Below are experts of layer 11 (counted from 0) of a mixture-of-experts language model. Rows are named router (the router's row for the expert), up (a neuron's input weights, with its number), down (a neuron's output weights, with its number) and show model dimensions 0-55. Each number is 500 + 40 x the weight over its row's rms, rounded and kept within 0 to 999. Numbers have three digits each.
Before each expert's rows: a language model's description of what the expert responds to. This comes from a sample of Wikipedia text that the model never trained on.

# expert 10
Description: Personal name pieces
router:488519488473555512501549541563492400496459460583457542528483505535489465578446486532463553513537490608507474476512493503482567464495472487522534486510569462457563538496
up3:494493485453511433534502531498512526447521563509546527506533494506516455505527419454450513484557551511480481455481528507515449488491526527451492481558553513525520488563
down3:463450538490510517426404491460511472481463421459505470454557530556521553537481508456474483541513503460467497457459545502444546555470508556456490463435529506545428472422
up4:473549594467435555544461531538539491517419410501505450490419437556533495485513504545503493501496466537481503482447543535472498478520475543474594562470525469526615545506
down4:484465446552550565463473478444493551483473456503489536473549511416530502457448446497434492539499496533497452539440467494494507518470463547447426516439542546481507499568
up5:517464405507518493470520464537491511451475585533479533576547468509547520538555459545447470408516535524490501536477447553572520460523546519479504540451506443518539503445
down5:473513555470548420507576487530431516510509386529541509585527446484465564500518493543507500502533514481407467507517508431477507498468508464581513500456491506511521505484
up6:527492517423466449478504475531525514500549513478510485471481542496451506540480452544482531549498474515488490580529533448432523444531535503477404508445538473513495540482
down6:517511513487535491539470577419560483457471468513596542444511525505560537483512488458513495481441480518478471517527487438537501472495497488487448527472492492518460534490
up7:495511573614499536469466486573464531534486454467486452490509523520523494533491542515525497448512534463463462433497466465478465572508476484472507530563503443443490584562
down7:462520456525508561562465490542447552511461557499506455522500444511560577456565488527453470516516546439493487460464530464558471500487448437531510534510527501562521522518
up8:465518517536502503509461477537504510481543433515486559470468492467424605509500492539498534469493490507463520548516491528547448470521461492437528570465533519493574473495
down8:507522459463518521477529523505509542504475428473509552509507436524504491467543491473525532560553472512476452561487510557461524494533571508527460518393449513475499546554
up9:549469481513520475435494515524448532483477493491478483415442494551543579502533520495539481478437537536493459473447488529512490514597526520511527545515476472436509492574
down9:469492561527454572474511570474523448471467445479532513491447477530503480495475514531539519513538562493526488480471465524449485453609464520428500445478549468437568540488
up10:490471469488481528514551533517588475496516494523587471509530515523511504506583493498574531536431538479447480508431515540447510451472487523528484515509525546484515525448
down10:490499495522475545547483472456487461443513475508545549544457478503451498553544480509502461534541495560516503523494514554548472537469482481472496454426594409465550542397
up11:465511506488614516494476416492520530490625452551404476515529493508501495560446456483483568497485503522479449530488456466531528505534559475493542490460409528531478590464
down11:514451509469532463561526485481499444498458477541501507517494544520492479444437455480500500554442526560518479527500508536511563513532512503573473510465499528567518474485
up12:441529562509451561536507528597466460537569480580493577566471503458514543532549541518499574469476476455600510483480511477483510436481506496497468517522393507553508536515
down12:486477473550458481476505533477537465464559539471476597572515513481471429484570506402507501529537501453477542492503530438504454476470497518515487525535515489537485449463
up13:477487509575526493497517486495493538575536436559546593530530488474515498550536416478559461463553519586513491530508500410528490469498472529471559556529503559478459477450
down13:565487481465492484556523512486441449496501519466545496477520531511511502498540519552519485557530476488506463517464510509494525495536495480495535494456473582572513459525
up14:547504532533511440504595529411512500475447565489538565543552491451479510414528500572463559472466494491527519423472534513514573540486525433561472510489535524461456464506
down14:500548411493480551527496426433430485528572509577512502497572480460484527524514476536448471475417416482582493439512470518514490485500446435492495501488446446540511494414
up15:531469475519592505479503461452464433526511533449495556653550509528440468561524491522503470517493478512452463513578493540524565501479524501518480483485554506543455469447
down15:492459476489542458453408551496497472497475478553529511558483553489512498513486508533560535523479532498533497543464502475476501515481493451502443497450524444510448490502
up16:456440523505529535517490476473485566557516479509469447506533503544479469536440452450501549523512554534458486544513462505482476543456454471500534476513518505434477561442
down16:461496500529517497433516472476447477527503537519554546479450531557506528471402470512566507507508538582508514514440465467517500549432513541462478475478555552432437565532
up17:470492489514444492515531519533526545524503528484427554464461551543458503573504463473416477524476451420542455530484475545450549593521539539508504571465516389596547504507
down17:479435527497490415524474486417486502555558512510524491474468455471475508461512531481487448511516498512483459529530528498477508493474478506491503520465499461556493507585
up18:494516444485491534503507486541477572473443536483543470409578476478544538464500428531483454590538516532502515534486519488503425556498452507481489461519413561496513466499
down18:532545508573541476482461437522438519503484497477509547549627569499467509531518531474486555538440527485456530513537493481531499504510493511486463454481452561538484481488
up19:514554490499481544474503523515519526449372559412456487473503502420538484547481484523467490500473535491579395488546463476492512546534527498425475484536443494484429431439
down19:495470465478516511518496443461459518517550514524506486475601441537458480528473525508458500435442538488468416538498510481512517529543522566504475489487515472560601483474
up20:498508580462497466498495512509452539554483437483484485515482488556547464547548485493543499503461518450476459489464557461594577534485524523509413576495503504464549507541
down20:495558521526481481502529566500544485526456466518545516500432514476480422468514511534452521501449505520533570528551509467462575475516482450528451447561382442505435512441
up21:515456426501521574459484553489414496507616482524523479474476479475422528562538562565443535508499498494515473498465509509486448503460514512491540474512509526484535507529
down21:446473524531532546529568482543518492482439513557512580505505498530547466519415535433493510517508470458546520550517537544521479508512532524440493641441515548420511491520
up22:470495532497522478509486541428467436481560505489449568564522486511536483494506526448480533526454577553544552478466429536475571482440486516522550503476477452492600490493
down22:416539527500467458507566509483482496567472461551433509466517562454512527492503500544510458522503465545507436529509457583512487574525486511514485499476462482505510390485
up23:502445505481548503480418525467445511475503492453481538483517506502519458545509501523565581536437441558521488492448477455534508558473529465485520532514475491506507543522
down23:484549507534528488403480465490560555468469412531516555551506471524445522444500479520478565436483464494483507462504460550517468503521464522566419530553469512481463503428
up24:518490464539562468414474566521509478490532516577512489534526534461470514543541474523501454521529499483408462520585536445522516552466493537508537479506500494487523584518
down24:477446502560473550553476516462494466519515474526515507567478519529511425563477480492556489545511510516452443479507512477456548524474536458505532504474528494545558489506
up25:483490523417518508473474516473493414485560492518522603464528507539434497479468525558398507512575482490475523539466469474533538532515564510431478523547524516508472607487
down25:501594412429414520482504523494546486481503445511444558524473462501522573436493472515522628498507569553466505446549526456494546526478503473494497453498393547458434514537
up26:428510504533582526481565519391426534538506456494539562495509536513451487503492532464475596515508538554584480487490479487422433430473573477544432474505527487421540547548
down26:510474548547439531475492499542475433536458522426542441377460611497481468491479502484507502557527516495480493524474500543489493522478465497494516430479526477510489550541
up27:491448473497638521452532468437537517474492401495493541517525548489499495447521543471543532525481490533522502468461544580542589541521484533485579464481478493446469538535
down27:469472528536491519512464520458471562464541473552442415512520485528468453531466462490514488560511436501485472440500489563529521480506471525511542524464520582561501527476
up28:579516445515527502531517510509494450405547510513561463474556485511428480526400502503525514510513540529481486426548530513529451413495463585459445491470546547499528609518
down28:495416538538509485501495496496548439435454518504468507518506496477505434512545517458511421546529528431579492538496506500550435468530501522496522446521558522478513456522
up29:523463502483498396463491531501460512471461476523508524515495517544532464573466542424484487443515460420476469484454498523475484575498534500484480530513450492516495507472
down29:512545601518453480418497503452434515519416566500469537514550470515384526552581511512473470533478465511518444474523494486476503517472489481508483519582530464531470551492
up30:471405527553514532483533497507507438487487492500497502538568540530521463545464509450498490522499478527487407512502520502531492549494484499510515523473483504505560544510
down30:470491497544535485425487462453446529517484491496510493484466454510531569500567441472499546530513576440414489539457544495484526528466458574532524496483483521493442605451
up31:461439447457445430528597525457514460496477480550452521476503518440546456483462536491524572477539492495461532489517461517477504528484447479538472514540559488458578512493
down31:428462469525597526484494530552519564483488515504539463510535475458489505492551553548457462424469469485427554452575488465486485488414546477459468454475525618446504545451
up32:478526491480538473446534482605483511484419492470524470544585486524463500529614550528453518531615472547461517535492479550508512527484493487515495490584505505495546515443
down32:427506486516470508500545476480499506596426476501584495538502524456526523587579501480527435460456435507499452519486482485498492490578456482518511481528507484481492503529
up33:453524408548513479504522536544482487570451483527548567554432544514488525544508464510525526583507424534483522586521517581510494531421506540485473464530491479490496493527
down33:432532491570460474514507461498532523472487537448530572558460492510490556418585505507458447499494482552514528609527490477469476489440449436527516509436450474554499492520
up34:522493461489505574494493560513508575515491473521532507449533525503506537522513470441509530523414543544487471492506505541518515542451502481486548438536506493492475522538
down34:434526454534514404521532502474524447463439520480387530471433506460559540453491468630504554493537519553483539537395499474416522474505511538528590471514548523514526503528
up35:523472484515426494440426534500571488452462466541471435491478473520466471561499516523525500568472499500459526478541460529419496559514495537461630483619528501475450505502
down35:494499491460441526477507454515469508493516535479495451412508506518525513469452512527550520527486484478493507529521606531454515496523518533458533467538522567467511499507
up36:497534439592521476513452451592548498470471525536582570539542484457480423464510528561487467470507551489510514519466446502476487521541491463510517422566461487449525499487
down36:506492467562434440559507471505482515449476533510516490434423495560502497488494511535519532550548461500474541508507481523514485456498505493552481475502507533463542523467
up37:540538452523546462522486483428501506496501525480444557536520419504492503468519478511509514547494446465455465499413488572523499517568438517527464558529584555460502493567
down37:455490479484460554426427503531506548477539496549517523491435425572520464519424510585553449467491487489495518528496506527487466532459495474512442489467474460537490543495
up38:483428523507479523467554492497481471495462444505507566561507507529515537488539517472515476517534511547488521503539549498449448534432526473513468469498317517451487506537
down38:541461473525556439487426579517497542526515549524485483491482572517433496565427554491453483517551506508508566481571513536517467493579505504503533510472502474486539493568
up39:505547477498455529534541496468472496543538465479418477546570489554539467494418402479477503567500481506494482469555529491495412559531496527489532593518538547500476479544
down39:517512498596463493564497459560537512442528504453462499550562512436516495438497491517537489522504515502490533394499560482428494478505454571476487454531494496492518528510
up40:509584538467499488479487552540543460480425453488496534532530518460515528530391410481455505531572546428500506397539445513466537508512472533508424533511474490512495538488
down40:502460462466533559496464467475449488432476514486469543492483562549534454506469498515546483503501444578478608500430550492523487494507579527490478438534484405496491437551

# expert 12
Description: Scientific word stems
router:538484560475536510469528569533492465461545496623498545509556529452490485585452514455444518485499500552472513503523478533495495458486489542459489547527478549420445496524
up0:469530548548463513484495511573451427557518502528469520492489475551454433469487482584486496522450577459502549510537533558521470478508533500444462442520501516424522463463
down0:534435544453465475502516554500539553512503560440525552441524485429530486539499504523453472436526527432469536487606498472510547560521444445512532533572527543431481493515
up1:557505459475512548435493445493557451468549534532518533546570495489471523488487494497485481463536578549560480451520548535507495537519564501412490519611507480496489467540
down1:475535527466501481575499568532510527483482445419468506478496418490519504473525552532514579551514417461483517602580445487424460503478576495551464468516497492460546459540
up2:406512552479499497486589473464443553498562504451493502517525533490512525477541464467516403549485492505494490485522457515455550479539568505479455539511441445448526508455
down2:440562486475451490480520524544487554484480508510496465530504509544501514454533499510440553515514482422518532492492499465578504537483541490474513474523440496482521409573
up3:526511525426575532531555499470529464489508492581508428497491460474465518553495556582519535471488486584479470516488475513461522508506514487513463513475591547520515522534
down3:482483502489478477494470464523558510547536517519539469465437544474529470492493520402532459496564463478501507559500460472537496474533446396497567452553499484451471479499
up4:509471553465501507524579538557553440544583510624524514513472492516436526519470475522542541472512439491426473501520414524472451536459552511488450489525570487535541522507
down4:420533452475554529499512433530494570423520497496547557510495528575512515484493494384445518503460457495526556448422519506478513464548566505485502502575566558445554470465
up5:530533552488554570539518529530503491548496542484443442492516544444485502548487552480506512563446479458495513530489547454517554455479544468506606506482560528528477582507
down5:553418438552519479531586467518543545483580617514527510456517425498465511506489538529479527479481477426456543558471508520580431454541552587524516538482527478502471454531
up6:519494448460532482460482560534453498535515552499519535458497497454484511541400530498480564493416519502586499531442533578520518446552537473458532486521511509517563488501
down6:562520530514484456573488477528495503457564533555551456493488463517498492489538482456516541544475521572501478545510507489475553439557502478518424477472449526524486459519
up7:526511498438498558474535632482505462443521515523536449573545456464409441536499536461443555509544522512485472468501487533511551541473409558489471451556590564493519542464
down7:489550427487552454547483434482502511517543563526562475588522471546482533457481395497438546462460541515466524525468573408504542511521467515535516483598479560571494412440
up8:512525451506435531493542493518587451542503528584504511531479460482440464516458502539540479491480532497459471441477569541401514465431620582486557553542443505428494539489
down8:404528393488467500525484521533438503486537556542498518497530489505508526456492509414503478606470474536535498504529515507449515495485488535503530459485498520519561449481
up9:498533517461551438546604497458507473500447498571452550510550538565565517524479459543515535525595456445409496482488460491506460475450486492486486375503436473474521506564
down9:450559495465478466540511475492443483533480439480604530552534527480512452547434470514504517538532510442459482493552503512480516463498548489505558476472545494478483537541
up10:519495550527470455492570457526465512512501511459485530484535455521513578474483470571414469496500548512551481547534500459550498487540526465465512489411491491444530471586
down10:518437512567501547478475481504423499521465541489424552557508450554469543518533414551529496507586486484500527437474386513542510523502482458502456485530455529514473537519
up11:567450496492459516457500511479395515481550537602534490542553465518559449468575514465505456515465518504457549488574497514547498444517500483550486580502461472468545429530
down11:509430450559602488514490498509427569495522482550511517564478549571450495461575483486540560527462492516532448515507494508510472498464435500494489464494563571527506414536
up12:487533593429510540562424469459489573545513437522528522541539489428521577501492528493485468427573485472487483493512506474494612500516522547524560528523571458499438478465
down12:482541526499507541493404506500529547516429451525513572513506472486493471518472442425511500497509502571482531536521545513513499461506491404568519571480582430496529551525
up13:465446516452572506513579480533519472445451452542499479554590444460457502531512489456484543522525487529551439559461522519565487558529405476525481476488458533479491550469
down13:532465586521545498506494531550535519520484496552510501491535464555535489505536531439477424465463462529476453501490512478406535523533548417489508508468475489500450547468
up14:513466482537526427571511471478492539514504578506468512568467499533516494501512504455507581548481547475440450459497415527482500513550496543518511550539486489475523530431
down14:474530484554540443494486484529517480493456479546546512499443487472464527414434508557638492515483548455433517501497509435535499523508507461495492487477494513514472456564
up15:528452533483487540488465531542502431474510561583489575567443466502448437585464489517523537531527500579499466455466497424520526484465545449521499473543457519475469504489
down15:464462472511545465480515475512485493545482489547438440488560549483464535465480489445485479533464527477515502515577501507503512456499491569520542536428508538508480563497
up16:468555522514597547519522431579495548550429473508528521451494507463495460477417553524519533546551419512467529524432546514458479504454558540477579539482549542456513522557
down16:421530493553535487520474465435529438430555494490480536452511525526504503487489485524522518511510448540460515426452510569461451594508437526533540515504527463518479485539
up17:553507541544464455556555508477426489466519509563454501502549475519492508508598518500535490553570433431487491516493468535474497530481430473478523578464448503495545470534
down17:512488521566446501528473455524427513510548469589466554509504413539455494488460520489483500482490495532498542457498514502519554582537565491496584518487541531521521531500
up18:504489528581525461498513418519463466518466474480549386538486470532457433568537496513459478528449505535501525485407491551443496482531481473504475526541546470473523500490
down18:539512494483518447490573542539482526509452514506508516484523466459529549545444517504483491482451529519448569472517519514457482538511497449517439567545573469453536471514
up19:475522437554561484498531565481460410514495446501495504459545465505390504537441520434460453549439589568493506487477467537440466478504448460514480396422545538489547525448
down19:505453469520551523549534491520463507501466473478434515483502506561513534482490464516554557467544497452541465524493482507527416416461453468472492574531550532474407575479
up20:654447592403496510508508472467451565489474452473480423527522434513534565535546505463515419485452581477485538482478519537544536503495536498505496552534526525507516517536
down20:461508505401509460539441537487479485533454581486543492575488459396427437470491464527537503500472530523493523498555553408555483482445455477497526506515515461444511445553
up21:467533525540569576532526469516447501524411496631515517508532492455475446549489458528513468501591498630555449532506499518485451457505567498465481421437455524507479479482
down21:483438517486511479473538525485479504469490397543450526506509540457473504513558517523429450455481529551450462485479515523507505506485512508520453542465535510495505554563
up22:420502550480518387509482562532552471477418503504560534508490464474457430470413472539526527471524504461503489417533488482471525504488504554492466514570481504438478487521
down22:561500489491483479550517500470449475607490477567482502475559526545458568507520487527492501502400520536513562476503528509424552480487444523510488551518524436497464520418
up23:522503486500526517535511491447489565452448456589498561503548459455480450475504420448506544504588533480477466484485560492463554535498465509515533459450535543506506508569
down23:510484467450454543493495526548446470489463460452497469464462575430459472542497478547457469492436503512535503435546510544490472518482506529398453546517552526518483666492
up24:458471594496493435477550461467476555561496487547462533481574496507433452544484525509448526485443621551459478486511496593481521533506572584440539482475459551506484563467
down24:472545476463439419548427478527517473516573488568532512406554463461529485503428517494491494514583535541542460477480470447514504503543478407463542473491473413539510510516
up25:544517502501494570494442471457479441492495472550466451557516516504474496509522501401434496542513537577490486397550501494445508471497488554448470520556538553508454571475
down25:494554490493467501510465472478533441495525479569496558522595450530427527513456553503544449531494463551546535490477503502551565528410481562504497577508436426545478506458
up26:554537508460556485514526483507548541501465520547472553562472520483433544581473487477522513484518500487476519451535528433452608523533460623555564427568535518446443533421
down26:520521432444524430469471483505571518566530477547494515496514476513527459430484468486605530509560515480480517501496489511497535531507472510484510519490501442563525532439
up27:492454577453477380540487488486530459506524547551504486524557508484422498492437483539457471536509492517507537477503484484503538496479572523506530477497488506547483573494
down27:489529438401485554541479571463505530449487510492552459505483497494495510528455559471528397476499496486517555502428518493492517492527521465475520513402480508522553528505
up28:445487521465552458538571542476443480438464489497538503513537489459468546468478515640451494549471544516483501509457526461418529463486464475508454521472521533528497579475
down28:518496475512477480449557511498463511496439531492512497459570470472559463529529487479557511496470486482415485490501493501510519501430496533545423554460550553455443490543
up29:538396515508539492412466529485491490506556480563393501568488460504506548544495517528522571499500461496477465511477495518481529550513420472381559561536467551477521491488
down29:449582468467481499495413537487534483440559491460521526481514544580554515486502579509461474484496503515475479548581569492539464489514469511430518526455517403446531474460
up30:440516435578592539530596485521492478481548470574508402473491500496455516507467536566510475506536556509482443506468449532539566492488439481509468507491551461547499464535
down30:499501464468505440503529490428483487531489448484521513515517577481507539496516462461544481505431448530535471459575485538513522436498481498557474517494485508516461475426
up31:508479531502573528500540563516528446437540527547482438579521468530548467471451513430426472448519518559455481452520484520450489489567523511471467499610517515473504555426
down31:481563502474484512477522501529551485575482548438506482584480461459563568513556485505519499469422558517478456464415505463510482537497534510527454494454484503490522492550
up32:533445472522579484569584502460526568545506469559535533518498512432435541485491499485539552508584516483424509540585499396488562468510488564452559532496435543508520473506
down32:517487540509490548540454486477430542491534489523532465507491447450428463519491473485550479466602492489535520472528491541457531528461518512508500507469382482506501487470
up33:525564467466506517439550509508482421499516553572515415465554474483508511524479605556513511536515519570525493456490466512449554468474523479443478486549495554488480498535
down33:466468527491425497494574501486575500569495442493533500465530499479454558476543522448482466436475533468501453476495475517515501455495502481506486518499476490480505493591
up34:488512496511503516460555536501480479461486600485563446561551499521509508486542503539497536555504520601488531543514508508457496556480494479537427541521461519437475523497
down34:458625505537538453571493465487472491546540473516577450485474451577447503506502534464461482556439471532507459508517423519500418440506511472539531528524423555465512493549
up35:445599439547453550440457493474507418458473468565511434535536437467533475529458560559485463527539434535542500456481494493554488456486530576469475490490508541443509429487
down35:532461527543480523525479475519483443542453411460482485533473520513488411557512506540587495462463466485542498467508521533450489442504464401489531523482526519508514436517
up36:491471528530600526473463488510464476490524556558467442523489486563441464452438446469436580467491490555543486488481487523519468517482483448511529444467533487459566500547
down36:522464504455512495512514439451527459521457525452541493537424512533508469547451473489451545473467489490557441558493497509522486510516426574484496528444516528514495496454
up37:417490465513461491543491480470516456444547540497436515499498556556484533594449539456446521528510554465491531511560480539435612549482547538509475405587511484557510471578
down37:547517494470547433423582533576521582520508570506518506495539581507491542527557582520510488497455459456460520520452492537448479530561537540485469511527477515446487576544

# expert 13
Description: Biological taxonomy
router:465569490488533518530579518487497500568504444583566468536469492495474481551487531521491513488488519639476510449538517518493484458456535530467470474480555515459527516563
up0:502462499507492523501537548602501521510434490509539452534505474541475386545514505469471517506528527504482470434507510544569548585471487535436474479469456522575460536448
down0:516398482479541404442487512456477501525496469458483531561488513535541474568535514466439494509504537446504551497555493493485506512537477495579495459581553510502550510476
up1:524551579548510426516473506514469502499429466476481512520444482474539441539529480525466485471550529565480433459518562527558464536442497544484459488440495541507579591534
down1:566507480462484597490508396555504454475541485558533519452563547486515408468440539450491484508576464516482446548518495465467515420491514468534519548492539431504434489485
up2:498456456575564504527500531492484532507487471481487519530470364437418490534442463554512471486518474517520435474494519499493499452480501549482466501569472568476493503537
down2:505539510441444439558520496464466521508617460440566571521487517500531456467516476475514484500498585420475495531536493561502513488491459499510461513493498535540535470520
up3:532541511541554493530547611493419513491517470540507464492533449533484522495460596562542560514519527521499564511477468468436537465526461481559483542503505457448578495453
down3:513494517510515566508504486501506484539546487472498455487398535483489499535510481550490528458513510474504467500483452434437528476510529467514533485602483500542502459561
up4:465478456450550479489506532456521536497545535566531531505498472441500527512485505518525482496496518566447460477514487521516451576424570532554457530532507501395486495592
down4:521494488457536484507517497512526500480463538489446425452502413460486491516459511509448444475462512464521518452571505536541517543470556525507461496554485460524554536464
up5:429561448428529578528527456467497484487468430570508423494519507514467469474468479571510504511530475550539541504547525601442493451545522509485423494505469491523503514471
down5:568474492562471474551505453386498513527494506442514516538450509546506511522502470491486500522563436511480517491507442475458540492446406484538567464488505536472410513564
up6:510433560466483515577529521527464587446450467490460613494500496489535551542493507490510500512532521477506482467522549450496512557469486568481471494483473501464588512528
down6:457476505573474532487542460489543474507489490452477548465515493439439548583498531498456564532522526520486474533465582508462519531486490448422475519524516462505462504498
up7:447442489540452549451516543508526573479493425559478472453481473511529480464475464535522484501522564491518496392457552475491505493517562449512543503441524523463517500534
down7:566493538522482428471559490469534474544504450522502553472501504397486549516559449515448529580466426485514455537503457526475544499483471561538551527509507546521476509516
up8:555509470455498531533530502482534572524464472456465594417538452461535499557442483500489448462530482437605521419501466487432553527497530516545518518501534465435532540479
down8:420490439545434471532536489528532459528480446523507511481486493526502488457450582498418478508513567497536425459466476561437519535518516458548505422481498507497529495458
up9:490574507490588511483477495516503528471461475524516567518511415510447433526451532545480478490455450522517456525538460512492562506431465478462461489474500555514524559552
down9:440463502522467465443477538507515539446520455482463526407537499442476497453542504493472496537469531472524521585531477481484555568422452484462494481428425461446465507456
up10:493481553548529449450502561508483483496515438501552535549521458509369531520495486520479498423468516513547535499453434485495490495409542550412493515445503534468514472562
down10:531507455540519502435372614468464497487547496520449473441470486468574559428490439496492541503505532524544496553376480507601459492499566453505517492576506519483504496491
up11:511519526544507463496533459493541514492530563530508418584513528534502511542520560443460482502445428519473532553540482486435469440544517514494537600493485465424478485408
down11:523479542563485510475516561477475476592542484543458507530460412513534454484562497531547461501501501510524468493480464503488502501520515528532482537523471364503520529461
up12:505476503452522531476514533473450496492508497554477540481515519547422461543535511448441452499467524537510513507525477485522424517540457437380475467476530488457487492432
down12:440565445519461517546479456529471543430527549475571507505456527473428467543480526542519448497490414555450511518503475471460441449567458492421624490472547465489378503451
up13:490517513513477535591507530463490504557543505527480508497472464514418494451431511491457528565465525500426493527520511510434518476486527506521491458526452537522565536499
down13:548507516543467490468557505571530435447522484535509459558497502456477548539439495527492446473529434533530503571510490480475492554438521468546479534528476554492449503565
up14:572431520509549490485514503472416500510532510592535510543504516501501461474485408549507547453540577509447512558461489503457509436466499470531529429555475494455482562525
down14:488525502431457561559454588490460476463445505524497456424410446495517509517478521468450538482494481582532499503463558527453506471521541503513531507446480528390519503439
up15:527401488465536544452548528518465482494518498512482480534479581525510401567404495469445544511508497531432395540449458476497534474495522496486536442516525561482448500515
down15:430490563428508528533481508544445506557483468479481524511425505544498476492547489479500449487508500462493557500453500448495541444484525446568508463491534462489422556400
up16:526575441484436548454530507537486518454517453514523492564495444516454419535543517503494503525545492538509462546470389515461473510458513523545510520529505467503450458504
down16:462494525454499454498467502477553557487511488477529522569439530543448547547551586485441505550463468656458497448533548438551509485514516435520470453482528544492500544553
up17:552474436519457489536523494467500467515520446561533474551494475508496482417496444478489579532512494404486498497515513572442522522552551482490550505487498514585528433556
down17:515494482569470537548490544495475540522428510517494516521541455535510443464490540460560542518510501473473513524428502486442510507528497485578563413489531562540541571507
up18:527526511541540567480564479509442502473517494523494487502476534529508571429494534539525520439502602506520521582460625475531571539491467532494546526458454442532502513487
down18:504485490549507519538448505519421447505467575498393506514502487532507565478432442506477463539517489497471521489519514455447411460555535532506503511514522472431504488429
up19:554510537524553562490536484494499517477389465448435450450555501479477508590552479433489470453460501559513383480513504494448538463493462494482581476525513532488494513470
down19:503444498497491544481538355507511478488512523510484527462519539427493488542590523537477509470471476535528598494477461558526432489451526468525423580494463509469482512485
up20:441549475516537501500525438501452523462476542480484466559510589544467523451486501489449524521486585537574519553491461542479523555505529486463473420524491469554423493423
down20:476505452458555533559453509420518401480561580478502560462433525445539447473478511565495568579460523478536472489505521527495502430471477543433413539506466504468516478532
up21:441423539488503480558461472562498494550515440439478548550487504450431433502522547536460508506516544540563433493526495467496524427455472538458554563506485569452546576565
down21:547506457441541583519524483540481397499481462480531560414466555628510509518445553510467504529542448491542550531457485473460506486505491378566524539532448563474553461476
up22:465519471473483536528586507472458456487482416510515497541505455509433481513515459580457509519546527503498489457575516455504501484437469528523453572503420511483483515504
down22:467480483551516449523523593531535551424485541426504487505455586468511471431486566523512461510537545496526515479513485456458484539454429484496491487493408581461579504503
up23:513491485503513543435499516477437540435547486495534555525510533532545475537437462566490517522415501506486493411556520454544505449455519493474528518500457501461509547590
down23:463559484439577500567514521490454499551532495488512504485453475491488496470531518534588482523487491511492509536544514568488516472493510574548453450492562525536450482503
up24:525487503573516480530476470499544479513566453495554566515471514490478465508586482496462510542502508432554487561601587440435466464467549511517500515517535535444492592452
down24:495500514471520481520466467527473571578497488537540535465490489495569446482503512440529521536477450586513515563485535517516491542503512544412548538506469488475562532537
up25:615494494423535460486545470489459497450536602460493492586501516556418469490547526482486428534463480550527451501512475498521516477485506562483472461485500498494493448450
down25:444518557501386521567511496454482432544459434458558557463514429454532498509581530531558445434429509491430490530496499530420452490469505510533383578539572527494509529485
up26:580516519502526510458462526515480478561560525533519509610515569557405529472481494517458504529524565506467512511509488560499490472435526480477440440535476476468466485504
down26:549444475525485528479500469566439499517440487575519467512529485510505529502461483451507494513533539548541522448536529526441523497425500530500440504511486475443485467447
up27:564495419471505475551575440550490501532442505527457437522488530592527475602463469549467490495467477563403548453565470517430503466488574539490501465593499469505522510534
down27:496563584470545429503476479499595546560504399499444428581469560579491487560520511452496501472498542525482541496503532477510529549504504461493503448460578500515458486522
up28:599495522496478471459544492463495483464486451511531518570527476466420422561524464474514458500492470538564459456557441498477449524462488453537535505530505543454509461572
down28:522440530443545480535419481502481527515552545590506445495513468446442522544505536505432417513557480475515522479439462547549470455556468574421468542481491530536566490472
up29:532537499496509554446503530495567495506550525497559479461575447458538479538543514523440474493456603469447518512548514558454500510494604500462509463497496544425474557484
down29:483475477460550475505453538515604495496535488457568503476452445538491456565478520529538556496469590486448545478501459455495506512484482500481525441489519512532477528477
up30:450597430442465485551490468497542443527437480451459476473474489484532489476529493509403500513437476518449505456606396516490487542467607525553555435514403537471533575582
down30:508570567483469536480566508503508525489517516541496462545536524430474558512429517586434506415536477458422451498542521476424475502519483516480485516501506522479444527419
up31:495520591490498427429510496550514507473431561482535527530463493476564476520441514461535511487535506433505503440538489489507534480469549526449522464523535574504475472491
down31:488468534475473486544524514516428581538473461479491521465537458532521499525482520462491461446458462483467582467496468537505483504543499579381440486455521462528513514514
up32:471497502455455508514523487462557470482522518551455533576440532510451497535556538516462547500564479505527511540581486556468524421550507451502490451593488481477507482445
down32:534510486555468471525541463415564457572507495499544416485495515539458468541539576472546518538467454527465542399487466455574510449488458488491476519462472535484494511483
up33:536436466565535530492507498545482477462492442518491527458490479515489417536532482519456434424540501514522507511555464543533495544422484461507573512526459532489533491545
down33:572501459540473580500453466533475494489510557462492534511520511437501530580473499467486579505520489521547520475490503479490535472460509544496432501394395499487533468484
up34:467529561504472407432553484434543505517493444492454584470492506595498444439519559539569566560514512510541491474475497475473467557430584427521558527564494459461484468509
down34:461450498533487512520511473526437569507459464558450503505539474517501564521501488506484548481550494477517529513486454497466437540556430516545530540433540530471517525482
up35:540508510534514509527451502529527419516459512468471550557552528515470398553492507457491438469494592471563499424556552544541506425477547492509522525493455468515514514489
down35:509517461538499457518489546504541569513508448408576484495502461497489513539488475498482525514444435493484516500473498505475442483488529475509447454490456531508596550450
up36:502507534507516539465471548522517488479550531487469443503525518466547396468555510460487476455504563533501458470583516476497571528425492466463514487548431530465466532539
down36:513493414470535472486533492533509487495499447512517463429576492494502460452542515421490525531527515475478488571482586488490459528507544538504549435472454486515576487554
up37:468538455491541514467550563464556455453464492501529433537507515535537440525469499580496566449435494582503483438532540486527500482495490567494520482488510491442472510489
down37:518553510549519487480458512472524572469494526488524482484479503588532468516425508487501520503420464482523553518500529546483501495496505493541443563426551530530493467537